From a checkpoint of a small mixture-of-experts model trained on Wikipedia.
Size: 8 layers, width 256, vocabulary 17327.
Training: a variant of SOAP for the experts, 726M tokens, 11081 steps.
Below are experts of layer 2 (counted from 0) of a mixture-of-experts language model. Rows are named router (the router's row for the expert), gate (a neuron's input weights, with its number), up (a neuron's input weights, with its number), down (a neuron's output weights, with its number) and show model dimensions 0-255. Each number is 128 + 24 x the weight over its row's rms, rounded and kept within 0 to 255. Numbers have three digits each.
Before each expert's rows: "comes after" lists some tokens at least twice as common just before its tokens as in all text. This comes from a sample of Wikipedia text that the model never trained on. Tokens count by the router's weight.

# expert 0
comes after: "\n", " |\n", "1", ")", ")\n", "0"
router:131106140144152143148112119133120117121127153106137133147164099095160117113148125123154117156113130120123095111111149106141146170154161086120128123142129114125098137111149178096139159134135114149157122108094132128133128191122164138166173089150125099117140170177123142127130131124132131150164139062100113122154102155080164113069153147121129104127102144090106135137116134123112117107138127104128114099121150122099115119137129128154126104141097165151096155119087141100099103138065144084124133131117097174158112136107102156138094083146130099137122124151112137118133090107152108143133113141118168126091126128124125109144127145111142153103181104088090111106141139131116135167147123159152091135129127121147122108150100139104129119129163131168095192150149141144176027124115148
gate19:087120090136100119128139165098166104117186091144094121125110081179133130108119125131123145144123141087119132142139127100121119112146153154123112120120126107101081133135162132118092134104169161118097136110113120159069147088100142122114161148156129122104115136132112114143137167106130116141137134144116114136123128113101158073062098115130135174148131107113114123131090124084199144147111125118120114094143138135138155102126114151111113105131133113088161180145118133150125145112115112171140141137095088089121102117122086120170114105076150118106126142169152122130168124150130126179121120115122124131184116150112124137133136116127129156134176156114116121132110085106141142145128124154119100134112141079085120178096092088137116128084154155160154149126132167116125115125095071
up19:138097157146171167126155107140100146104116153111198138102164124115123166145123134137140120101118107152144126114124129129109148128115099120108127124148126110141126138125100141100165108107112161130171111182172127121142099176104112134116131118152142180118127094126128123174133080074148109089136103129139130189130101113150097115116104154149077139127097135148116166133140116155108101160113124179109102129145105103107136123134117138144116134139089086135087114119157145146118122122106097134139134125126175127160180153099165098109166129154145126124160126080098137155124130114151158105123123146145170092096157107115129109117087151158128108063148127189144161115129122123161130121133111102118174148136113119146124099139160150086094118112127139085098122121102148105109141131170157
down19:194128158156110111144163104129105099060106153102158100100122099149140105121151104132101130128153149140135134113100127151134127112094148118144145111110164119128130136144089107165150174119115153080134140113143102127106081162157130124111135141142142111153152130069137115100119141161122143131141113123119164105112108120144155122171120128118124144166092147139192116105148107125138131102124116128143124158152136134172123136095124123145132178116150122143150172153120116154145119146118155087134134124157126178121105063108070143099166121096113113105116114136151083159144146172119116136108107090159114146124122149104172090135192101112065121137116128122114111119118142141137121151136125159094149136147121146069154123130125157118071132117097124163154111113152135164099147126140130
gate20:132128160139091072102132128121107140120088117119138154172128075106137099136148095133127109118127108148094168102117103130141135101166070105097170140136097119129102129130159114118092128148170098075135134103111123127121117101128152176134155186131031130146105159117099115156127117126155145110115137111094087146152111153151086103123161145118108152119109132135088152151127134083144106093116111113109137156122119122157122109132111121102133113138139161158163081134134167110093116150152108127152116138054139140167150127141094133109148126133129106160090137133164125140160111117124147132113112134137110087138093091104137086135143136109136145126110103125119140110116136088105099084147157106104120130139143122148151103143128136076167126144128113172115110162139121119134164167141145
up20:102161153140104086120143138097123101160115122091147133118119030117134140129128093162126134129105124152182153118109153105122127120148122138141143127113160136143140150118158146078123140127118129119106129130085121088121121121123127122138129125123103123090132131118102155168105111118112146101091137131080121129134135128146109132119130105106159155139149140110124147129040109094166177109185160155109100103110141164107120114132124129094090133124100137113139111086072143150156143073134109150139145145091156169145162113138101122095144098123118118133115147142131144177145125158129115100104081110130089143193112107167117120125117126116156163151134121091128103123109111130128077147126172125135112137160128094112119124143126080109170156114118154133069154100153130136118161117136117
down20:193131084132144147104092098048140143109122160080123127153180131175102135133130140131150122146111170098111111148172140111102134134135143097122080136118125178133106105166093167150152117111091123164129130147167147126131138137125126101148127124114153101081126111094160134107160121093131105146145112112173166149094120129094163149110101128125135123114108117128181124097097121135104144116118162107098171079095162098101137123135120139177134152117123130110133155136105124128126126139101137119135171162174107116116116142092084131140145135137101107135107136121134135128116133125115083111103110111107112147162125107136101141127116120122121118162136098155129143135190095130123138133105109148119110133115142100073137066139136114143115116145149094138168118139136159140107094105069164
gate21:116099136133150086119107107132139110143147142134108116101192109158148099116109122132169089131164146141111130085105106145138133091134131148108150173115097150078113135158100109117125153121138121134071126154154116153141132103173162126135150106121109137104119098131145125118109136117101159167140125168131162121142099132131138106081135122134096144131104121125138131110139108086145127118150142107135094122101121129118167130153100125096134123102126161114146132151099162102203097107195113121137127095149153142215102165144102122078097100085148158083126141109132156155114132120128090129102097142168165101132072105135128109135143129142139125105163131089121135143110114137104087092151090129130127119108087160119150144125089157123132138134135114099114156141097126125151181134116114
up21:100112120143185161157171144127149135148118128121112169080162111154126144106136102169132116149143141119122100170188113096168116098169143142139169178092141160131095131136095088136125119144141144101153095097188118136166134136176122115154155135116119099116186119096159115147127126120103137130121131139113129140144101162104097097075161143138069117100090104166169127119126111105123126115094103118130112141134128141116121124109145117122157151136112166139113121115133144135153149112120130134103097107126159138134156104155146151126123155085095135152119093082120099114120129123115108152149117131127116138161114114148102110090165109118164125110166112121089109123102116102173120097135141139190164147153121158081095094153169154142107140139131097129146147109156120111133137137087108
down21:099121121102105076117079078145163155137084147116126130198154121108128121141110134105146159109149139144128141100130110122107101159156116136109171099112134110078145111112134146175128101133093078145050134149150124108133148115118136121150098133138085106102131091129147126138141077131153103133105137125135144123106084116173145114176148158091119122115184118116129199147081126119153116111155129131137128125110127118113078105144136124147121159177129130132117144115189105149151170133199110109117148164134115108110146160115159095095124142095116115143115132104132109139127168162115112144166176191150123127166118125156133118150128120150141160135166109131116147130146133115129144138151115111115127136108149142130113135129145113152150122145094180138129132153114122143134125122125101
gate22:103147127131156136137144125123098151105124145145091154097091129103103130138121133119109121122094158104095134135094091153114152154129169139125191146137129115084135096124124123122111140143121163115138140143111084041169139157133107153145120137135148140191167087141178119149144121153108148135107098136143136100134136134111146117093147118144107097134127170078132116164172109120128133122114110109130125151101137138155124131104126103135163098172125127166144096128090138124086141129144085095125168107165120136120125102123172116111151113108115105131109136195176101155121141161121119146101123147146097151096154140094097096111142116177146105140126108108126118145105104087136155119134141183128095095101117094106142153098155150125118116082174122138143150105112143121147165131112086
up22:143182148116146124190143115114119135112151132142131091123111123178148109129125098143135117111173135145136115121156140131163102148149177180103142136123117144102123138111107131077124156108161105158130094135078103097160159168129146160163128138148122121130155153163130155159125137122121147138126129156150148132116135118102137086103160107107179085130160146125110134094160146109094085099131134129144173131160114105101092180105126115137094120162131125092169115138092111119113137138107098126121118163121121108077152136140143147134098164144128089122105122145113116129131103147145166123183100129090079097175118146115139118165152140152104115116124105088166134119142108111135149167138163177130162139120134165143173163148144145137119128151136152077103115124095118145094152124144138
down22:148125162147079094121110096081133120149145169140130115154114099132151156135107150157092085136130104116121108137130126146154089136132111158170121151135083154110111190127126160135149174127169099126123118116123142111122138126131178112157137119161124105123124116150118151105115135107178087108112140088096090153092128119109117089152136154096178112141133154122128124076119147154151150130130154165142149134098100121147138100116128146154106174127090143112128104123107120090192061109133137166128079121120114141098167132131198160139089107119124124145110086130071165122107131150144157099171119123120098133138110140167156140139158128129136141138104141134142119133097145095141133116137121137148119135151128153131172129151147143150127133180148160087115118124123120152153151102156144
gate23:127123101143139141130121158134132164152136121157098154144076141190117116149117115146096134132134142098151083118121130145144116134116164154114104110133112141098163136148132119082134145142128124118107127076149140088154112146181120103087140089134164165130144133139174152110149093144141113116122128142100112087105122098105140065130124138127097085118123154112126129145122162150164098144110066132154169157116129129125100107168114095130141125123083103179149109128123115098144138162187099138168154134127091122127144115059136131140113124094156120095119157122149113160112105139116125157140161150139099139109130162152117117163113130118108115150122142127067105118162139125148109162114155141140137089103152099075130134127148104126082136111126139142126103172142132117115114070175142
up23:111133162125120142083079110114180081182138095136123136107144102143151101164172157164124144125143123122111184116115126139154114120098184130123106165118171133120144116090133118166084143107076106088128104139124126126142107149066115172106112109158098138134124119135112160140074120134145072144108117116129128093161117101145106127168099103166123140061120113136105121113150075106109134150150165140114127120155098112144150131111125150146107118132134165122162108121104106127159151128154158107146163102136120073170129134142151123138129126125178122153116142153139141164156116143152100132118132137128156110140134154176135143117158099104139131138103105127126113144109132118082135128165109117122150098099125136099104102107154181083154103158128107139150162132142151104149125146122137
down23:150100171104116144112119138130161121148157111122148119144150127128154121132152176123100135100128098147142157122110146123176118157136150042140125151109124131136099113110100132107042116096119158088086096160100117126096103139117102171121113092149076130143097136102109129139083107099128097112128111123140152153175121128118131136148100088157178139104109142128122137138143105124142131124156175130098148143133115109132117165105117139129161144072150146060112164132116145149138127169167161098139151134128140131147142140079145146107108085130153127115156151144117144119125094134143122156141146093100159092069147127102127122128136105129140120126124164164149159145111125108138105098155163108120175135113126134141131110133129089088099146106131114130117127137153125087085121079129121

# expert 2
comes after: " |", "|", ".\n\n", ";", " /", "2"
router:104074136103133117128128125176138156135164119140133132164181114112129091066094134179157135155121135108132134133140109164101180072114146136136100101164116101131124146096122094132143148111141132080139110166121153110135108107101124143116127127139149100115185118122109121138121105117141165129116132124082139106103153145111140131099169162129099136133077170110093118141130119125192088132127116099141122158088137141101116113128150179106095087130115174147115116133094119104103104141109174167135157146117073148158108111134119145152104160126144088111094136116099132113144093163124149113099156098121169101138166117117144101115104123164178160118151122121105127146106144102123168143154107126105096148164121162117126138122158131121133145153120146163129169129116106131139099124156129
gate35:142102110163151120123155110104120159047150100146102109104153087153111084145139129128123087141143133121105113124137124133105119135092140139117110113136091143145171086139190082109120116185144127111149096151125090147139142112156140122078108117135115121144145115132130147123114107103125171141097087113138158121154124112135151139141095157131130138102129114087148113145111136144135117165157114095108116131160116125144116092130091120114145135129107158122110124116184155128183148141132149109114171098148122065154126138147127121133142147136068098134127105134096116129122103135117112148172099131093130146123155163128107102099143117140050157126103142150136068104111149086142099167163139116135127172148126150167129101138118165096110086137126130147119147139119130090146139163117084
up35:142130094119109144132158135126131128109100118144105138153169185104217087148144153157117132116162121107099115171152109157140141132132135116182124117106074133121151085162137124154116143121119148128099125110144116125139118135133116121089074157122102151129136138107108177100121105130129099123123125147130164115119123140160145151155140146142106134136100152137125079136080150132101123169139137116139160117142139110097146075139157172141058124151084144120089136113173141138105151116136134151123137106128124121118135080131142141150143141130144091120095108157111154140116097084129111114073113131175091130080139114115139114147100116113143148113172180164138099139128090158138129093123144128100119168111121102146065132113145146119154128078138129106117122123117150148137084122151154
down35:152099136153124068137137129133155120118130106121123131126129116171110111158086131123144093065100145191099143106116130159078183145095130123088124114175125188090135151108126072091087168136119193121085155139137147119101138110116137154155134109082132103156124129116160144136121161103102090109110138101113148149145111165105109147114145111121160151098117147099124148157148127103124130106190094146139115136134109142131112140156107099119165094120127140195110146142111135132147106117135095151121116135133115165111145143116140100135142139132130151145123184132134103166148151166120109114139150128112146111153134115156157145073172120174127122136080075117126137133117137093124085126129118106149143103116122134116163129075149121131112110137100128136123159139125138130108140104130114
gate36:129143114137126102167115128118147132128117084100102122102128122156113158125182129111162111127094149148126119155143170158130120159127136175137100129123149153069116126118149128143109130076126100118155137123149099105097129095134135173149116137176154088117122131146116139134172110146150109075089107140101131082132148058122141116123094113150167132160189133099089112067104104129116124158132113124111143150124133128177114143160082175131125123144156092132143114141136118154076094156147134152134094148140096142140157087152137109133154141166127149126175124154147094139109145137127091145152096097116144120136111102119085101159117112133163119083141121128086102119129155122110126111101111094119154136147158137105113099141113140133142140131121157128147112169096119127117134130066091
up36:120082118100166120086138130136113096142112144135178128111091138137150107127116138100129159168136127091150152119125125122139165145106116145104117157142163133153176082129140108106181111115145142067107148146161135172091099137142133135183083094088107152119146148112139095142094148133094106144150118128115096162111142141117149150101147164099167104119137139126133113173113128095152111153194157125143125060145153151131110131153133142086076131105083119130116157168130144154091143148119162121097094135129124114117153120148125127142138132104137140133104147078137108135102127190117146148101135143115148151173115103088114107103097128133155135115126108136119143130142114140134150156108171108156106153128172134117089162117096144164157165144112140115098134138102138147160130128133143
down36:092127130151123148134164163081144115137128132113100108158122131171108130100136132144123114127136108146156110108131127133123127086113124131108143115112107096159144151160148114096144107081105144153134143159145144059198124164126145112092174118147148129132169101134122140160082072117093141159154110146102121167161095136132105135135139145150137098095091103125131066161144127087088116126138122140136095121113112132116150159133130124132133103114089154135165141131116110095156140070136140132129124145101136111121110140148096109131091127132085155105058158094108164150120153149123124119126112147141088104094141092109126132119147116132120110130089166138143124070148086150177123131123128147131123126087119147156138140105166116073125146145134104110079115072138126137136102101136130
gate37:053154094137118095136159131179101175123113108156143128142123150136140109101088100152119131171141097162140100113143092133108123162110150136116142090116120110137098110114116130100130134121115139143105185112142137096101084085150111114126141096173160072120179109107172109147150169149095109119142094112131131114106138165149163113084101108120131110112157114113107108112135177127137112134162131147113105141097122138184117151156122095142137167163148098143163131120082163123099115123118102133137102080110179105078111120123116123103134123129151160148096119139146118111153129123145088118107138127132088115137116168134126118112171089133140136174117151138140140132138129135141127128131179122129107062114156135115125109160128105081109128141148122138172126116139120149128101162145119
up37:143116154099106126168076144105124146179204117117128120122159157088188113117142117146137081125093150094082165125104114118097147140142163114147133136125155152150145163138133102163119114127083095081134129112152091123131151131137138148145104124121113139153115137115115117114130132128165149118104121144150181111133143112142093123142136124126140120122148092158122116137124118165109141118103161085114148138138097092128099120134109150123098142143097131132110103145108150157148125146162147084155100105125140110113106154143114083128158129133130108085158086125118146139139107100119146175137152121166144144081140145119130130193137119044119135089125151143154121108136152147135142103135114103109131140101141104146137128099136112155113100140075121108081138090167104057116140103108141
down37:135109142142151172085083166137096105108117138126147162112135110107146109122139123129122162121129097153109127146114144112132137193122107115133128113151124139176121177079093125139145134124110100157135163122105120171154149166107168128173163117116101144101111117132136133134152105139116161173149182092114124152117131110099149145111122120181152076138122097133130109147106110122109080150115098138138109128116154156112098104102119108144124174121134188131122135082161088125156091115135144111145151102137100159090147107133147130075137149153144125129120118122146140103155109114116177151182113139117141085082083141161149163152127142117128137127150128145092141151147093105131138113124132121145126125156072131155126123123168123159128156092136134177098163101160103135141127149159096
gate38:147131128141121131147152161115145139105138152131123109106149136131151087202123130084152127137159153109085121116130128118122140140131181111092097137121141156128120117183099126083130107127184108128140115152121108134146130110126126170185094132136137127144154111126130175136152137101118112119120107121091130071132124128186131126182134114119108151114139113127091123097101061091121103127118058111132127112104101130162167132100092111153144129116173140098131135089132171070118143174127102106091134158123079120139095136126152115108089161118088116141146113132095124091137121184129154137126120130092131132076137146158113111147148117121099119106130086126135108145125161133107115125146100098110135142127125139118133102139094130158135136108156090137113144106151175158141080121136134
up38:121118092090106113103157142180099150142143143097119099096151151118101154077116146144095158127143144120099129116108136148124126137091134129162138090125093085127124153113190141149097134127058106119131140075152109139114121134153114086130139135102133186119122180126104113117124150136131100120135139125138120149165122137141100140097139075144144142116121142143128151089151116117113182110139176136134127170130116131129140120146151152115108128186104121141140115171114096159180144105140127140187121138169161160111135143107099164159138104096151116119133131141138103151110097110113097108138127116167087100122128103083141169140093156108100134136136117127137158148112114121159138141132155172144127123170131132118107175112147157167145140169093169128129135156087101136097126111158135
down38:143104064095120144117136093167111133171140112149094150161143154109111160090096127118124161129133169087126146166121079158128111118094100145103093132094128131117129131142137125142135142132111105130144115072189174110177134159100137142158071147087146137090157102121147132149097129118083116127126179170141118124110105130125127101151143127106125137168138162169144147104141114158127138140088123143126160170093128097134096100134129173093128160122156115120147116120147135142112138111176126145097115146151104096086091091102134139139177158125129095136130121123134138143134177118103125114146116124121127113135132141155155150114101121112152124121144080127151153133117093154136158129127138132130111144143124157130168137119091131132136115174098190116116097156111093116090169146160117
gate39:169061146152109162131138150115166098122105175119105130119159111137169098151136138152106144121111138128154134129121116108163154119129139160156083130163134145168137149146143157144106137138161097156118122085141098120079132117096148132183135126129068116172127116127125085113119090114144144123101086127099135155123146097107144114124162126119111139164134112097104117144126138121145141115124087150187137106156104117102148138117145117114170125093125129144105146136086142153161161117079132173139171145137082126151090136121164168099115158128106139151126116087156134088128179122141137095123137095128127134149114139103129087145137146140136095112132179158141111092123103125119128140122085177098115138114164116111118144095100119103124136077172158121158140141103095145110095124131125
up39:146124126135172120153107087091151142112169148112161104143100165134134159125116101148108131073115172143092118107141129108164133139138143127131171183139181089087159121106134170115134113116116155139097125127128134112146154151150153127185088107113170162112113145162133137132131119170155108096119169148118175133128128116123168118075129079107126120145165118144131146148142151124118178103154129119117131118102142153179146135144132120115106095134127081141117142148095132079113097151163100174157117131099130128085140082085120144135111137123133119129144108124164121114130131158130128107136159118135119124058109069147133136128083123104114147126114083124128113141126160095143171124167129143148111128111139142126145156100099099173150127083147162143125118149122111131154148148137113
down39:169173179085148153123121111132089111105098060152104137123133092157145113117162090096122135160129118132128146166147170142100106093142119136132125116112096106157142105073101121127141129146190103094136089160098156116111147139115133121102129096156085106118149123107131109139123121087132119119175092147142135137118140133098123127168135169114120135134118128101141157111088121137102114099140103125122133174122138108116090136159157157132161087163153123128124157162109139156116157076080123102104127155123150125154086113097175173107129149125090156143110099093142124117125110125124127131108110105156104139141109124097160126133178151132118114141137167137150166146140092137101149164111146120115105156076120120163121122098153144109120095108121160148107186126126130133133088134137145

# expert 3
comes after: " ", " |", " (", ";", ":", "–"
router:074084141110156096139113131182063127154156127114134161119173116103159120154092114123128127134136162139157132121171069130115164135107149181117125152131103115115118127107085143094135118121122069118119129147101115142137145143099129117127145088123114091134123129116119132080129067119116141127158122113111134139157139115101152143122109106128143114154142120136109123097128151164136133123136129117147138139109122104131132111116111161149139114141144204133144155141102107109120142170132153151120136131149113162177125132118124148145104124145106064124128187135111101113115114148137083148137164139128120116138146139150161113122106116115123117137139096122086143182163113117132146143144123085086091157144185084176141065080107141067122140120165143123157152133153119117141127094133150
gate25:114124098122138085125139162090075175127162133125126129160162125052108155081110155134087112133138109138206141162166117137144115133102112115125127155113108140129118103151147136115074151148115126134133111133150088134125124089112132149161131061120124149136133114150140108134154174131127125104134091118093185150170125103199134076146128174148120117146114153114158142134157061139158118141120126122098093127112128131110133099122163159101121120116111129087121155131132135093148134075104109122105133117118119095139143166130120139120154141121128112098096142111085136106100087120105158120097126157141122133138134165130128118109166090119116147093133115140115151160115088130147140111132131165112135126121143139148145120072107142133147098084145136107155150139124124133105086141155117
up25:149103092121164099127087152131137105158080133135092100167081146136192119132132123128160132108127121115107055147145130127141166096091143123121147135093120096139161099162070139111160096079142170160150110098104150127171130133153129119123125140135154170120141158130110084130117147115169114123094157134120132084133086166145117116092130104081119130105143146125090133106134124134094088142141098156131110176138162087133148123103113138156076141154117150132112125122122099148077149140153140114110164099141092144151112090117137143103146121126094144122174178137127131143158141081138131101159137140173149139140180151114131110138153145174110122127143153112148129065144131115106114132116147135133150150131104116104129139165118096121119147105112148149108120134108139123122146118119125
down25:121067103123122132115123153117096125173144135128089103118140130128158128150111126077124146159137125167109076148129142092136147110140084099124123141135138126147168127158127148154165076147156168112087127156117138124138164156158133111120110153132091141108141143133135118135092159154103125149152123125124164123127115180119102152104174138105104103138096118113120123176098140092128122141139118136118083172120163116134146165143119153113109126099145139066106093120099083137096137147160145136120176128092084163084113125108143160168086127146086149159140091139123127127151091093137116088143106132095142146146130107106125110105117142147103135133153130122127081047154134142151111131127138166148123132131127139158133089133118128140110113140134128129125163131064106106152155114097099
gate26:174088154137142105132141167167139094161131151115177088117128146133122147152113168100130091111118130109151150155157113134113154121146129132114116095152079078132090097118109142115123122146174123136122128160110115101096169104121110142127121139117134149118077096134158122165069149128143063189128129137141122129141112105131093122112113171143119168127154118118159089123142086118145124148151116162137145114166119110145073111138127109104110132133129144112135136109131147109125161150154082094172131118113141088069131121143105130157127160159143099142103131160126051158153123111145114109122139144135108132143154123102173129108113124111118126115130188136124169142126129148087130140110134122113135131147129109152129113055101129131114134109162159097128138097116123171142107168153106
up26:153123146105121140128141118099134137105164113131171130124118135126124144139148137114138136120113142140143128128156112113134133121142103134144150154118142172103119138178156118137125135075125134123130125115098137117118094120107172141138155106143133191121169126122099112138156121136154101123116151112098127120143138111178128096142100147130107103159081131102108136109110161108122128109080170145083147133108131068163114100133099144080109124105123132132096142119147085122162147168085130084101147146114110169107180128143165120113125120149155159091147123140153165126137134161107164083138081109119166160169092127158114157131146129147160125169116098100086118114118125170100105131117140159192118139139106138110116151181123174153121133118128057107152111115120137086170148150160153
down26:105105118142124123086125111086114144136106153138126141118145112114101149137139135157153086109114165138126135110101167157116158154105128145155127157142079099128148093135147167160119119158203146127151166159163149151110129099171160103169158102100091068135104150171090139134123091117138178093148146138107139115099112100114151113092141141113175118138162089138151188122128141117142173117126115106162101134109146126155168131146156154164118120111091114144158112139128135154119112158090124122154149131124085093102105146111092153136114120135124142110122169093149134113128099125144138146138114147128091098112159135104154078153098108108112145125143118148120149150114116151111107124140102124104139130135134070155120120104096079134112114134067119145107164140125135135164127109115101
gate27:076111148080136125108064175128093140141093147104169099170089079118121167159146158112127113156102124093125114187165128111141166125106132161112154095168178134128147135116104126112165135148128119113154146163137098117131168167137150149094114148141078113176144124147161114091145129112112122100159111162129139132137149109128172099129098115095144139101153137135152101109100107133157075113145139145145145115112132157109121103156106132109145094125136157128126109106160140159134120112119126155116115072169123157125138144137091127124097110099107151166131151083103156145141138178125159150131091108109094097124093124157163171105123124125099097127107113113097136130144182139132123125123139111092134133169112117150102116138088108114105129138120148145156124102111131153143118136130118
up27:132104131126100144134093139083072134121160130108176104119125099107104153120129152171125127137120126153145109180132149126106110162104101063105100151147119045155131147112131144075132125114148132174123097138153126079087151114093146118144120154116127155152155132117112110129160115140122099091160114145133101109113147146121139129120101152091099099099169136100145120155138132122129170160123136138125121112123119091126128132140153120104110135127127102091100103090140161186145128123120099149120132141126106096124148170158107174127148120105133142146122072140116136155152134164104103134150133128162119144126135104095121130116117115141080084147169172118106186152121113133136141118125164097142141115144132143116171144170149165140119119140128131144161116149106153121118120066186092
down27:112116124115102164151140120117134155069091171121126167129089146135143186146118170109131107197131136114122139202120150115119106180102163128136120096164105116111122145124136122142112126127107131123158139159165122103103131145118161117153139157124091157114126143139096149156144121135108121112136143108115143159135136136119168087159112093109109156119159153159144134142105138108069101104108141127153107141128069148138112126141105154097149153108116146089172162114143159174145125156120150138120114115125115111099156154140099165106129099126120138093150048133135143175133127164137150095161123103152124148119116123148152120106146128142122108095142140152126164150108138102113117082086147115069091136125139087136079097171128146148124144108131115139121115154095134133124129106150136
gate28:128124149135112154137131132143115151065144123141144139154092140125129147115164110132141096125121136156124123099133115109141143091110126122136122105092080122158089183153051120143141114131142187116145144109113115121120141089163117140088107165129111138134117120151163127113148161113095134142145111144080132151142171120137136135169103137140170103101119130149166133118099126145091131131093115130058143116139131160116058126155149088061139146100136132133139157155137143117092122123081138097165069141179118124141141154089129136096132134110137151161115133156096139170142132119157124136094115102123102090093111120132159138135118103139101135112136156115128165113105139101118163140143097124138122171158141146166144160104152102107111120179122140126095138107121120144118132108171172
up28:130123065139173119134130136141114129161126146119117122118104103164150126144139060114124168157103143137128120107102164094162128116098154142147113136122182142128132128112112115151135147159143098175093080096120097115110099113125135145111123148095132142135151183153087133135143119129130136169072090119135149113128167119158094143098125145135107144155093130091117124107149067120124116105121119151094155101100136141105145138102160133100124161106105103121097096155156130142187129107150097142117156124141112095134076126160091151117114168108153116129104098126132125118156088119149137091081112140140122116088133100077125104144176158134095138176113154115150116089138146106135086091133122132137121138162077144116111151131149152103140119093133100125103116136121118139070109132116126
down28:142127091141157097154102178162119151139131131132139116068106116144157133136168112102172159141108117155122147113090111124152121117157133181127105097150156125122107151092100128147130146142124132141092106129140099131142102051100153162081109124106130095169149146150093140111158121131159167153105095171112132112139146128162143102157124108178121141117084120116101147108142076157153113111146128121091153145126163135117125099133125161189144130087144138140142162140123148116173120122157145143092136131130145107152101116145139136138111149118119096106122136145161124108127081143148129169120074138147086097124143153152121127123145174157088153146128116136132177131100154126128147105157080128171087115122119124102099139137138123131125130151140123126185136160108096142118156158095135
gate29:095111170119086111125120129168121115132131110120095155077130088122098116150156138135168128127118133116139147110127092119118105120112124124143134135128092088137147160105178175139127150157169093126161121096179151152124140130102095164083168099129148215093098123124116136134143113110183095171096116115164146162129133158107104135126137111119100121156175149116146128131073131118166135109113137121110127153150155170129128154100143106155167096126078146116115131148144107148111123141128118118086110160132131158101137088110157146132111111118117142108120148139142102120099102161121103131118138138127119127154090107132166109135165103171152122139120123151121124168189144150100123113155142111113123151083138118118097122167144131134134109090117159150142169081125130142118088128160161
up29:127123102090181141112136120182141064117093131114114134131125119149179136142133112137111129113137105161140141090122122177163096112119149126142157152142090141179170125112086112117139141157144103104162145120139135142136099143189118125160120107144100100138150152134165100149113123143139151154086111115142125114141092133100113103128129143102121156083124127135134144104159138126131139158172099113144126092156127119116187072093190095133142066131107108131155143110115144104122135123132106108152149139122139146105140128099122118114151098089149156170114122114080136089105116113085119128099121143118129141129159153174128110086148131171139142141130164143090198118079142101153123136114121141107095120139084121123114117139130084094155091143150111153142111128139132146099117145136123
down29:137123127171087128144134163100115147141181193090125111142126148124111095098099164144110110111121129083132122131174109128123115121130115100122176085107157126111122127159113124096091137145065144147135114129153135123155138153098116110103170153099166136132179099095114117114146134144133123085157122144147089108153132142152111122110124155139103130121091115152089154152120141154098139103091137123124147076109122138132106142171129155117104134142145129137124134111124138173118112128166138135110131100133124108064162158119119065093112157138113129153129129115165121170132131092122128073103133108138104057110129141122140114112125129093110094146114099133157125091127111113176129112118150130141184117115080159143077135175138147150156111076135102116131125158133131114118141114104124